From a checkpoint of a small mixture-of-experts model trained on Wikipedia: a softmax router, 654M tokens.
Below are experts of layer 3 (counted from 0) of a mixture-of-experts language model. Rows are named router (the router's row for the expert) and show model dimensions 0-255. Each number is 128 + 32 x the weight over its row's rms, rounded and kept within 0 to 255. Numbers have three digits each.
After each expert's rows: "gets" lists some tokens that make up at least twice as much of what it gets as of all text; "mostly gets" lists some tokens that are sent to it at least half of the time. This comes from a sample of Wikipedia text that the model never trained on. Tokens count by the router's weight.

# expert 48
router:140128100127158118153093138098145199129112140115128116112167126133146130137104132182178134148157077205142143065144179064108134122146108150092127104165120064163149151102193135144150149097142159144148156119088148154093118062118128119085162090153162132076099141140126154167081146168157104094111074106142106144128112114149155062120181193135151093107165151082116125075162146086126150096101141148098118141093095148140129142174151174144174196113090166176186077083111137105128135138171172146150135134115160131136111146100090142150137085107091222169129142111128067119143146135161125129122123123120081148081062107079128104142164129136163118151108153174090122116141068105150157159096128065164164185100132126116131096159125094125090104089177171167116099121102108194182224132218170
gets: " on", " ", " to", " off", " out", " from"
mostly gets: " on", " On", " off", " against", "On", " back"

# expert 33
router:115140194110178172099054062124104181131097132132094121113110120062114091130122124110179110138136135162180157131069115091204177140125097125077142103082121184134152119123128061129131096147115096104083100126153105104059058081141107086213143123103144101064134108065138156125105154133180082097130085101175145116162130108104129124112182086112103127063141116112190175109207100101082108127120119136119180127117135148135097145164139139163170177139170131135084149115084175174133156196119153128184076181118178090128151134120137067078142116187162120163138132157135098148117117159190184153139132115157124121147128135112178131131159185103149103160113084066117132128112085114147157139139125080148130073141109142117145089082082126183110126125129168101122107128149118085166110155134153
gets: " no", " new", " any", " per", " a", " such"
mostly gets: " p", " new", " no", " any", " such", " un"

# expert 14
router:116130112097063178105076133134172159107112115116174095121170082097131119139136122140141162214164141107118139131129169087155149093122090106158189182126128142123094154122118106128095137121134180154108112087158156179151179130129141137151125118148130118068103154115113077126152102212121096125115106106182147172136144126106111130125190152110169167127131161077148074102143094177090211133139101126164184108101150152211171150140094140112093104136110087149171159135158115044040125121201099128185122137158136110112156158094109139148116120108114131133161118057090140203103140161123202145093103110143129153131152152193129142154173157131160112146063144122060187101141095148163096155151110147101103155136141109131098152123146126127073134135091082223115066162142143176148162135151124
gets: " in", " to", " for", " at", " by", " from"
mostly gets: " to", " in", " for", " at", " after", " on"

# expert 54
router:136117106117165135092112125116083104159169116145128149123106094066138111145071143063168177067100142097168191109054187134138109119178126181095140203127187111137084152094104102150105128126121118103140093117136151134129149113108127122125106115172092130147080183116120054114131171137178138107093223150154121127101137106078111132068100089116140176189107107130154112127058149134119084130141110113114118128143103168100084151132165109106160125144133077138166090100055080125111134145092143096043159109112107115169096122095093168159152151111160154118143158129152115158155119147126066155092153144121143129131118136160089125147128148163091164103136086170086133154225123116131089169190112132132100096157156131111199100096108105136134144094103193149122227101178092094078133174149099
gets: "O", "N", "R", "S", "P", "E"
mostly gets: "193", "191", "201", "192", " USA", "190"

# expert 22
router:112120087099111163101166071105128138125148128096083133112140105159102139141108147135148099108164171171137234123139117118157156107151175106095123116067168181104163093111105047142178085132154109099129183131155080075162055100124160145150141136095176085068117123108109131097139140143163087093075091110175109150123091116080144177108124083135096108110177087116137084155147112089102146159132158107144160142096180139197108145157110129093193164116152126100111126154149136155141132175154105131205150181121170108139125087093174100082128133129154140107136163203111084120093049162168126138132051103119094169164140105133139115157172139225131119132148165061181091186132128142119133111154122114166157116134147177136128122093038164134106127130133145080130105118104101102114119141092163
gets: " a", " an", " one", " two", " more", " three"
mostly gets: " a", " an", " two", " one", " un", " no"

# expert 56
router:152128133071176110088118122134106159169146130167123109072147102125181100197147117136150182065116104074093034189121176120131107122151107128090171138136114085086139221140151136139125147172138097153095131149105141133155067074142118112161145109106143090065155135175144142104152185097131155149167137123097092110105122158130172152127106145151066084136104072070105072110144149112135165152094142082122087093095124140130176152117108080044128081152124147165138060167121130103109050125136140097138105112145116130158108154110131173148074143043151168145081160150138103150099086161136168115112142155121093108140161160156138063131130091089065080117194127138097094129138102119167097165104119131170150122137185119150060128095145136120136134134107128153118180097093110099078093125079175
gets: " U", " United", " O", " South", " North", " D"
mostly gets: " D", " F", " E", " United", " O", " U"

# expert 62
router:099096146131126125145158133109134150119129127142106107110104145126145120125114112150146063071148121189073147107170127129193110078136179110145179107094167110107131157166194142176130170123151146078088123136084136142146100104125102136133147094136142149116124128124114136109136170136141063059142115122154164139158130159094155108175169111140119116143202175104089129117173122074127155151160133128135176086096166179166138105149182128140089192048201163155113186099137116157088105151159142110100041061133167145141108083037125140168152110115151175189165194116100126114188116132127098114123099132140175143153087156117165137158130153134122135174125130137133193076134108100126138121148145093097126096175094147182173103127151108160134073107099095074168137162135121209111175165221147
gets: " ", " |", " e", " o", " l", " —"
mostly gets: " d", " l", " n", " un", " o", " th"

# expert 58
router:184133144125092140153094175137111114169116116114121108192147137109094093114116111123152166125194144091149120078198120147070135111189156081159115148172091136124129150129177141136111161127123133171080079128160116127103105157099095139097158115168102178110112148171155123084117156141152102111108158163160100156143078139167167115141118126157102089117144152224121109131173107121121107145156099152138111136087138094175141116144140152138107137065180132099151141117050160133166126055118077122131145114056107187171146137075130121100151093108118095197142193103147160138102149154131146139177119107184146068126064138142131160127108076167157208109098149073087173141122104124068109092166070139140097130114086155105168089155115167159110091155091051044125077159149115131103171143180144
gets: " |", " and", " ", ";", " who", "."
mostly gets: " he", " who", " but", " she", " wife", " him"

# expert 57
router:129119144159165163126112130119115129112152107111116126133168114051154109131074166179118123109134067073131023169141116146132126118132080098089085152176184115076073152038154138162105103127126165143109142120101118121127176104180124111218139115153095103163142154176075131114135065119116175108129193119046116143121148130113122156098083141160117130134108076172105128108123187118165159108161118123129079084140153147183144080125161071114174124125126136189140123135129145112140067139100093129153165203112104126175160119118084148131043135118165148154100120162121124122165127143085157165125138155093123126104150122172130125140053098070110106088187149153103111144128137111157137065150182144103122172168106157107128203189138117127112121113139142129094127089138101055103105068165153
gets: "'s", " and", "on", "ley", " County", " University"
mostly gets: " City", " University", " School", " Park", " County", " River"

# expert 0
router:074156146139122158112089095155130111100128124117121157166108109099090182094137128145105156117186116188117099092114120069091112143132136091081164110192095088134168182154089109081098087132130105127194167119104126100149124136115083157115164117151117138097133098144122113118127143162163135102085159098148102237191136169139137213136129164178130125170089151167117160153181130135080103057135150169107145166111052140119142119142128171137150142128126109118106131147095116155122177089131137142176111216055112086100079065097127131105108100163133067143160127137095080136176128110118121125094164091177105129080143120129123141100128137129140156144068103122144051164153134081086150109084122126227055134139161102119209152094124117209127156159162133156108163102120150126137124139126120
gets: "0", "9", " century", "6", "7", "2"
mostly gets: " ex", " known", " same", " inter", " end", " part"

# expert 43
router:093132115115083112162117112106163130131126114124115106130165137208144069097173107087117141135100095139080104187187146144132117145156190143119100109159084125140145140105160115164139203140168153119100194067070158153101149142110113137125098186170103168149119118094147144143098100116098097128139076122175213118099113184148180127139177150165140112105163145090123155101180143125098159155087172142119065139180097101177156170092127123148092141100146153104146122111140117090136155142178154096138174099138114072052130183202161130113060163133108126112111162188106128113122123147122125079146046145094111124109124132137194167127159078115076095154114169139162144129074097158114157116133161123165135195146049130146140099085166147144150115147152101163102098195073167160174121101104152
gets: " /", " (", " ", " on", " about", "born"
mostly gets: " /", " (", " \"", "(", " .", "_{"

# expert 50
router:123139132105135145180141139095167169122111091088108085129190124127050070124067107130143170140176137116152103139135169110176120084133205125118119120090167199111143166077157139100126172174084189136142092133133102111094127132139110136042174060163111147068118100138134148107109118128109075128109088147139117195120129188128152141085132143112122101120138137129090147165106044088118167094154199121141100185070176115180162143171100166081128141091137160144127170120172164123117114144124105080161147146122143184146143109148145115173098143154129133158170100118126133161130094126091129165088126122143111165061085112193147185121141113142131105163135178055104160152093080100148147092155113152065114093154143128102131096168148167155148120129113152093183032097133101154117107176165120
gets: " and", " or", " to", " under", " ", " than"
mostly gets: " or", " under", " and", " but", " into", " up"

# expert 35
router:136079105087126093130169083103123123166127130167147125089103101101163121124145113129191124108081127124137156136121108062135149125143161109133137163100124081123141173177160105119120154091169103079125128140126130125093156113082106095132125096134124091146083143162124131105171153096198117121142188146087141156135120112146150078125162146087158160164115140189143093083132088188165201130163101104138186077198140126130154113130147152115159162063188130119130097150169117142118106081165138088107108000129140099077122156124105105155120090149100164176117165157093178145104130156126086208099105178073128132176142153093179156122139115170139057113204112175106139159102132116089160161142128097119069087119054194141132079113115081127166115118078131111125141119088112171137131169186112
gets: " d", " L", " de", "c", " D", " l"
mostly gets: " L", " d", " D", " l", " Y", " Z"

# expert 15
router:133075101110086125150100142152165181159085153087128086109175176118098088117086102149206170165203171112123150090151131150138091101117165107153070121142114147114178141178154123171107158027154136173088127060141135093142135137106125146136133136177142136120107138127178078135154127171114050086132137123146136164156136157120151123178156096054140101125163196115178065178160140107141148120140098162143180161173092120134158146151146157139139132086112104140181122097109141166129116120084146126145077145083118122167117158100126108172100073113096127162150130159133167169104066146115115156126111176130139083097117120124133154126163126153147160108125207079109119126139074132045058095171125153150100132090124155097159091120104164198111119124141095114169104150124103130143169030143171
gets: " as", "0", " |", " ", " a", " he"
mostly gets: " as", " he", " where", " As", " including", " when"

# expert 51
router:104035166135105089163165164107207134185120123120116054118140149091120102087096110148119176097095123148151160066118073112126159117065163127144194150151113166159111176112132154174099082096089156118097130111112091103144155147167114135158137087143076147163091098107123126119172075121091077105068126127175132093123115213075165108163121102159051140113090150148099085107159111125184145170134142147144110182110120173098084103142129120103146097126135109088134089103126100160112120118142102167099072122119190168176101090120134099130089110116189098112162143079116107152115058171167124130184110156129128089103097111155138169152093131189098074058055134090145144145108107080131134134102135109118110116154148115110074144155104090124138147155071143078112128132114198167097147131167135
gets: ",", ";", " and", "°N", " but", "\","
mostly gets: ",", "\",", "),", " but", "″N", "°N"

# expert 23
router:128120119134100142196158114118095159149106120075092207179133157104124139109127153100163199113109187109135113154078158160125124115061157126140167147150056111097100148111151107116135073088083109135139126134115136138181082106090126091130125113093056099123141108087172091126119126116167078126078184117133111153149111167103115098146099110105107114112104117248163091164150167104153109133094154115104132146169091150124062159153124150014118092150143089148115118099142101176124150134135131105132158066140114135110134110082128088117139171149157050088179157098114111104183084167119146128134096184140091152105139105208163077171160077120096120152097121090117118096114103154081137118142044133127136099143141122162151095105112134167145147118090138094128197154176084079113079152121141
gets: "th", "000", ",", "0", "5", "8"
mostly gets: "200", "000", "%", "100", "193", "′"

# expert 7
router:178109152144134115181107162121130178078164127119156111092169166183078149120116041080163141179180094169128133107145149148135165146094148134132110099165144160144112096123161095149089100182113170191130115120157126131164169026103165103100117202158118201097134127164117122130143103162130085132126119083184148161144109110127123138106117164163099124113151166095128098161116139133117103173174185145162145159141150057094166162172159141088164115129118093169153114133123143187079144124141079126174105159134165165077157171147134127165133115094127167078166117142099063099093139157066160114061173148115128158162122076102113119147154135183112126203111138151179094105078140136171103128166117112172140154086113110112104086155137137067118132145141159152149037131128138178065134131139092
gets: " with", " from", " all", " between", " over", " through"
mostly gets: " with", " on", " which", " all", " over", " into"

# expert 60
router:101151157143182140130178134096068085136166152194080092102139076098124099096100122207107107087127139134114142173135130163140154109110092129122131184159105096136117160067134171138093118153202131143128134124097109155105163148169084119143087120105104171105148138147083063138145142150123127148101202111126132115138112157118123177048143105098094087129138125164091140162133161101170117139118118105124102061158136120157087093098111063156154112135072107118090092160160106115100160203163145127153100146180133107162164169106088083168069136118129092128129063067155085112121085129169122158075159158088117126156140127107107120154132131084121063079145123188063077096154129135099118129127148070140098047107139108143135191149114156079127189136178122043154168093143136118171110092146149
gets: ",", " York", " London", " California", "land", " Angeles"
mostly gets: " University", " York", " China", "ville", "ley", " France"

# expert 4
router:136084135172150133104092133084130072190116119138138110097118146116166134083146114121125096074118106140111116151122118187102138133159074127139156167136119075105193135125119162124102148125152110098077091070083210225179123126122147151195100170114151160118059141118112159090076175048066158118151167152159150130142120169151163167078109069111046125134167135145118066120109199141161108134101150135167135073074101079136092091132103109136116130091073090180160122141108166181165131155120137119093111061112156154151081150082088142103133094094108105166078135100108132123116113099149110116163117114141146113141092082094092117081115125101110194143145125186090103128132139144110175158134129109127116138131112172138155133095182154145126115138068093171156160091069164173152079144166138
gets: " |", " N", " States", " USA", " China", " France"
mostly gets: " N", " States", " US", " USA", " M", " China"

# expert 36
router:152141126120107177153127118174120098171137148114121099113128161149085144100149052108147063187168163141118144155164018105140098138094196188083114133106074149149179141102150084140131127131081141087117113161099086141111117132130137104121145227116152136142123136148172116105145139121117103114144159106094167148113109119119119135128063134117214142135035150101102136136095120111157220122176174136169182114089168145163090087118103160130135104118110164111127107129166139113116110127129087154060125186127177148145145109134133184127119133077094114120120095155099118151122079119128077094116130127194072150121128164058164120127038169104150179112080120138131103181173132188125103105161128105133139180066086128131066114110115103132122082111127133125123110152112076176177132183126144
gets: " was", " is", " were", " are", " had", " has"
mostly gets: " was", " is", " were", " are", " has", " had"

# expert 45
router:109132162110135175135108147121150180156134131121144162105135124120105140097107121142170146151140086179187118145053073132152115143056127123161174105168106151167107115101126114132130113131100154173155127137133072117108210102094142157116120160135128209114145113181120121174157117206138160065097047080163132132059197116131109194116132090157110112076085167157165128131138114155151095083130058130135190146109119134094099150136157144125095123114108110159104145103188143117175121094100172145140097185111144120121088151113092130084095164077154113148156137087144127129166171138114161172082163233064113157124126130154066101116140149154140117140120145088157144081134142130148097083119120159135134200142139080101130106165170181149122127167199136177201120115089167144081103114142111
gets: "ing", " after", " when", " during", ",", " before"
mostly gets: " when", " after", " during", " being", " year", " where"

# expert 25
router:138112079152118106129144140165131157127099097118079082156169125104139118129100144146126151069150101109155225082181108095097091106147161092143157131086149129173085171086086167051159113136083143190107143110126087090108035119119046172135156110127125125107106147122177153137132200093145155157073156145154136144181089169104149098115167088115115071124112143171095126121131115190119155164119134160129060174082111132100100133195129093093114070206113063101118144143082056129193125095104109138114108079085158087168090157090125126140140119094132168111128141042118118099176091063134130162140120049107130176114151117186116126142081120162118164169093120119105157107156129107128107110076155120168143146117133124088154128125148100083109118148150128117107142116080140124124146104117124
gets: "1", "2", "–", "3", "4", "6"
mostly gets: "201", "202", "199", "197", "198", "195"

# expert 40
router:160099102155168098121167135122129110116137180072114129102063151113144049146096105136154162087146134082129137119167163118110048166151103090073092191156187103096118152107121151102066154108153119095126117109163159123068075134168129108132098067101164171129116131189168079073099167138089107179168102114053071154166070152077104111164135126109172119118081128168078070115113137059140147144168103136074081086137140142114175103152189143134106145125150106148162111160140118109144093143123121133182134058158139072111134142152111100210118134116121160158120189128114149094117172163110132080128124127093164103108118094156115105103107097141148084100140157211134165147180129109135128139153082085126098115147149159097120088142134193168121144076125130113071146084165123097132130158113160
gets: "o", "a", "an", "i", "al", "in"
mostly gets: "o", " Mar", "an", "ah", "i", " El"

# expert 20
router:161146122107067190109098155104100167120112176062091087137126135141098104166136136133105070121121128091116162077145068083125161112142081166111148116105111118111130094120151040090148105117130129188144143097091074114132131171096153071151108173102151126099132068154144098070154111174073141061103066099096168148159147128170108123125110139175089112144147093110115105108147079150140109163112095157159103141113134090118162119118102116163049132136107169159148131102131116121183115156129115144135159185099115133119095132128103144109156109148066200119097124200147140136109153187132112174164125159147164192128178170116135169121144194157100117074168121080191084071143113142118166120158161122139138062089146146129161156125059147173196117135133111099083188128072150162150105116188097
gets: " his", " he", " its", " He", " their", " her"
mostly gets: " he", " his", " her", " its", " their", " she"

# expert 9
router:102154105255137184150195109112092074108110147129116173139123135126152107136111138192152088073117087123121112091120090124086122167155154153148082155177119131113103124135161127146065125106142123074121096091144177119193089084132149115153135141084134100180129157139125095125096157134106144158114184140065119140110108156113161104140121119086169140114129053172093088106150167105140128087211115106091091072180153175110188104116107113136099146133113106198126132130137182152123121141108137104143146084103088140079095132156100107148097158126087068113151195139134132093126173113105105132158100104075132097109107162121062115102137115094178116099151197194146145101119158117088107111139095087105119133137092126159127155230114108120105124096170168148142149077145140131175148123134115
gets: "a", "ia", "i", "u", "ina", "ara"
mostly gets: "ia", "ai", "ara", "á", "ina", "ino"

# expert 30
router:130105138176119142104121114145123073082112121190130084105148102107125090197180153113100142120117101149145125135130161154110134169119127119158173138164160118101090100149114167142088107146191105202085155042108095135103107116165128096136088126117185140147147110115077137134121148040083153063188165103138096136103174113141137103134142129103063140082157146142110108074062175108098144132076121131155134114092122099116119105102117067168135119116091172125214120126116093130100092181101122116063121149116088111157143132115129105111110086150074135134070175085169133134056146137195172107145142123185166098092104089133101120111119130146096166129119184188116130135090170086122179153156147118111170122134034178145093160159119157127119140099058093084096122125160122154189120131079084
gets: ":", " |", " Man", " Ed", " Team", " Bob"
mostly gets: " John", " Man", " Ed", " Team", " William", " David"

# expert 2
router:087121144144100128166130109121161195139130064154088114131155110110106109103114099159120123125050156150183063146147116085133152129146176146184136149130108111136088144128036117130109142125139163112111169121071143147152167164185117103127089091125232135136102160100136163149130168086076107168174118181129122072142097140142145060172124157142079116057129153108104125158148108113122114121148111134117136146084135106101134162092151085129121086096180172084148171116111093124142161163126082161081192113181142160108157069137112123129122113116130143110137108094124096168121178111153058162158085080122164117137124122118129134135078120119108109144063106122152203074030162174152130111191117127060166159115086129173113163120149170107117145152131098166129104077054143154112139092185135
gets: ")", ")\n", "),", "/", " |", "–"
mostly gets: ")", ")\n", "–", "),", "/", ")."

# expert 3
router:100152058105089105163157104126120159154101113159097169128088032129064115129139124123186135077156101092136099160069161152140101115144118114150140097113150145078124129145183195140111108154112154104107110118126091133154101111072088104139157107116119114073106090087157073160106167102155144166072149142192138145159152144149143158097084116103114100194138116149140120148092158166075160108081099115123132143158113095125073100154061057119121139188117119149081127111155075123102079157077178084066110055126088051135124094096130088072168181099117116084148122122164128129177102122108119127148133136145117126161146139172177020148142149143135136115121168127136143110217125102160147161100127177152147122114156121143163115072168164165162084142075125120109122178128139131119083148105150
gets: "201", "202", "200", "199", "198", "197"
mostly gets: "202", "200", "201", "198", "197", "195"

# expert 17
router:149111166076127126085164101145160141100125177097127104114170079192102097134116166108151081087029137141138145089076173152108170107098122140125180079186206111100169116113076110116122118123116054112119148138153139107160120116163105163176103126077165118157145108073158158160176144117124173113112148122162124166147164147160095105128106106137131148173126114118148115137141116163125099118059165130160124170106131165136108152198150137166097155131146150101138132135088152108179111030133135126047115067114096189147151137124132083108101116190115133121103096139144107076091154119146116128086125124147122144169162152114147104084113131130062174092178165120115105126223121158104142143079117142118139125133216155114136150079169204109109167169136166143123066176155133113163166114100080
gets: "==", "===", "=", "====", "See", "S"
mostly gets: "==", "===", "=", "====", "Personal", "American"

# expert 10
router:092092103096147103135125105154126083155143152100124151134112072067186136111154155095156114103100129131082156171199116141163143101167074096181195135098147116131149157154145129140151141056101105174088090140115127181094094126036130122110133127113122142171133137190147145103124112104137133173103210174096109115168123129119136149133106182113189133086144125127148141184141123107126171140134087138126136117165198159107144162120184153114161026132137120132133151132113109127178103160144116134186141036150168105128085105086164128165141140128129167158109109154144126133141150074094127143096157137161130083100119079171205161135106108179141138135112157107105186139067142187149061094106180149116111120106125131107126069052164096079080138110184140093120154123128141203146164131133164
gets: " t", "oc", " w", "w", "og", "t"
mostly gets: " T", " t", "w", " w", "og", "oc"

# expert 38
router:127144042151078096186189156103084114072125131107102147104130164126221102089074080153085124119061141088097162118151143127150103099136150067137125140128159099114133149140160194136150187148115145131126135114132124071121135108120151153133125130170127083206121160147155160115109084088063147097163061093133105122154153117083148058158085085128142136077111144071124089074177133099174164123103124133108169124135130112172204092124156136199158111171095127119103157094087086139115113126143144141202118105139149099099142102161128123123123125156180098155211186111134132127138148093107086146160178155138166160138135109155155107085099158119133175082181128198124175054133152122108101147115102087147101153153109115142110131158188160151115167168114128108114159095090118144190144152117114
gets: "-", "ri", "i", "z", "e", "h"
mostly gets: "ri", "ru", "i", "z", "eh", "ja"

# expert 39
router:103167115138085110110091135071106128156135123125149097115098167109172137119086124133107189242152152095164151101138197127131132172130117098130170118157116111222105091092163228121128150162164163107122077149122105126115113123161124150081114107106137156136154148107173116098082148127126228137138135134166119134115154150152161151094078080136202129132127146071120145096127068124114152219153130145130113167113131112121131126109118100071128116105118117116110123108113173143103135113096110155162130164133089129158121120097131101083126099118182133133156101099128081179151113060110120111107140087088156073082109137148135129100104072100071093097134176091089123148095106163238133164083119107165175128114038146133074132133129164158095112098099079180102091169178130162128110146142105
gets: " of", " from", " government", " Council", " League", " Party"
mostly gets: " of", " from", " League", " Party", " team", " House"

# expert 18
router:120146091187165029116148111136168167111141097190126103184069150176188168158210075129150123130100143151150141120127128143068172153117128095185103120179133116107153148185041139088158159162137128168135120120117127122164106126147101118086189150202142130214131108030126176155118145149102158072140129133167064089119077082138138105152130130112056144087132130123153113126121140098145112083108134100089174179101182101132164166091116160142139048141124166137129128129092067148152149097114157125095112146131129112142170128078150164138188130121074122098135089094107103130150161073153152115150110134205139130152119114121122154116140173158106207133117149165126117121135131154104098155139109147119143159123095151155088136172107156112086155181054138109167117112136113115117173124105111
gets: ":", " |", "°", "|", "-", " Born"
mostly gets: ":", "°", " •", " information", " Total", " located"

# expert 49
router:186115060191131155208169117160111081085140138116126156157135138091182080137117084142126142117158108093116105148200141193115085148087078095129109133076130129100136133143142136165114131120135118116119157120166152098091124116119154130087100095059175185193166186161129132109091046157075164167176105119059118087194143112117079127119082100122151125113103102137134173168132144170117133131129174133129167112127132169155085115091135104086140150163133117170146101160111150130120130094139175126149100100148130110132156152134092156113171147153128108168078132111149194135166168134131134134132128020127106096093111151159058135087103145058176116099148142117100093083079135089118120063124167136105102146148134107129201097213160124135112141090138214113130129120120130085178130090149147
gets: "is", "us", "os", "it", "as", "um"
mostly gets: "ians", "ius", "ini", "ium", "ian", "idae"

# expert 19
router:140119069092130112127221105093139132050128113122123149108178094075160101170090125121174135146170139091119125115127107195173108087141098159087100178122172141113120089158150133079162141103176155116125101117088135099113136108113091078106123135161128116093138137101125102118085155131170160147152139152138143118101102145119156159153135139171137136173157153081137179138124086149151195090092112106145125144131085191117136173151119116105097135108191184146112127134194147147155150143115153129183144085153126055103107144173083153094085150154100160144121109144155177130168090109126061156097126134147104185126136185097142109194120103099150062100224145143128149083158126120156114132081128144188151109216144133171239103101126104174143035148153121093128166105108127117126108132168136
gets: " ", "1", "us", "ir", "n", "p"
mostly gets: " ", " qu", " Ret", " tick", " Pl", " Vol"

# expert 59
router:145046132173137098162157144123206169166133124193066127128151125089184158085142092137133104113165120154075090099143123191147132146137138061140154120155128116107133167089156151184070115097114182108092195132106164150160157116180119094120108104172120176160099159115118124066118111100094133097130145153147113130151131179123133145090091064083074128075099123163163107163117133127178156121113111149112156128094122124104104137095139102184124095123124114125110154132161136131104115189110129113062122096195149167154156119112110070155120164055177113165126101070175112136103089152176180120136080127140142061132079109150128122105105093099118085105106192157146152152079124129081119153136126113066109176156077137146041111134155190116142143092140096053154107113122087149132157085174153
gets: ",", " |", " and", " –", " &", " -"
mostly gets: " &", " –", "\",", " —", "',", ","

# expert 52
router:129132107078132121123126094118150121136104158171159191096099089143166122082125094105154158076161116103123114132101132130119101106116030186147136180125119074133143137088131138067131134086138078146095121101171090163091135140129119091155079129090190138112118135205057095110135247119154146121194134187074129075166088101123143147121146130131091121138133095136124119083083128128178152194071160121129098060150088104150112123125135138124169122085132191147123052108077109102151113143138096137157132062125191153117118137121174086142114159094085119178120134106156113145115180172127145142163134115136127084189104192070129117117138126147106113148194161157102150209125158097133135151147114156130094140134159191136126109087114111144145113079096112119069118154117071112182161126094123
gets: " M", " B", " T", " K", " H", " S"
mostly gets: " M", " C", " W", " N", " P", " T"

# expert 61
router:159100112166109108149103116141162173147119147172107110107135113133134106147175122129084186112101159142107115116107097150013143114152125148091128152138058146168142170118099115193051160107129159077141148162115155090135104113130147113145162141183094154133122148125149155115124134134094146142134139155155122119127146238125169107139140126110125102132128123103108148127120161107161090107105111133122138171125127046135136102069158125105140130082142180090139099121078116090072140131080154115053105087123124146138129106098085098162216095140137177163111100097103106092143135137128151124121074133118116077196103094119210090095109129106108167082078096145103160156138107100198165235181126120048176150132089156057170123185136175151090110102099133114140101117198123127142113109111100
gets: " |\n", "|", "\"", " |\n\n", " |", " =\n\n"
mostly gets: " |\n", " |\n\n", "\"", " =\n\n", "|", "\","

# expert 63
router:104131176142106180166133119103151126114154210126116147140096145151138139120199131142076178208117154142154119157185129092138114166150136078196172131133088119149106050132155138110152082080182114130135150156157079137163130168149065119159104093130081111155138140106148173102140089106075165145126121085147138097166189124160114117130085106210125115118151093132099105170096153109092144131150138133164105136124088162134136104128162125180105134082081127084155193126169143149152097197151211168159116148139096122095096094164105122131112078161145080190101148102162090110082113158133124118154115128103118087132122086130125111082102072166190113129098123082179159120119174113089152095133161141127157047178109112099115134098174122145113143167100133040147158168162159162156059139126124
gets: ",", "ist", " and", " man", " politician", " football"
mostly gets: " album", " film", " music", " man", " member", " song"

# expert 55
router:151106132107096143171121129114184140129136092145074089105128140171110075113113125112109099082106117106147076161086094150154118151144144126144043103126102156128084129123121108147083147134113121094154138084074134158101118121185133179125065168130100149170124090062115146142147167085118106149175124112212146127211124184152164124080165169144103123119100123094067126107135060129100096143077180126125040186169138096184140135123104119148114074102140139117172169111103123062141169136132136131055117021148068135114144147231167133106079180111110125085142165171097063118186105169178203105137079118091116123132116179142107155131142105119145148093095139101141123132125092141113130104121106136096139141146137115126126109103184110127099145147113085172114082139125144146148131174125113
gets: " (", "M", "P", "(", "S", "R"
mostly gets: " (", " \"", " —", "^{", "(", " ."

# expert 6
router:074140182093137139116121141125129133189160099103109137087014148167091155147147114109089075188177116133127101137136111136172064108098151146169134102130166161139122102128078070122144104127056076154138135102089177163128090136120084151164139131173143145120143084123141125142105092113143153063114123168155139129158173131199158140116133143125200152112148107150139136152112133112056184101159129104106184119147097103134125093102129171145102192131191135098166141154137147174114219058138114106112121217140201117148129076102126131129148090089175139116111134122111124122116130106098126125117194103179098133078157142069142119125080127136185147133127061143137070129144116140079132116173167084141106198126137126130142153144099080113085124131174200170129180132097097145153120104164133
gets: " be", " been", " have", " make", " took", " work"
mostly gets: " be", " has", " had", " been", " have", " would"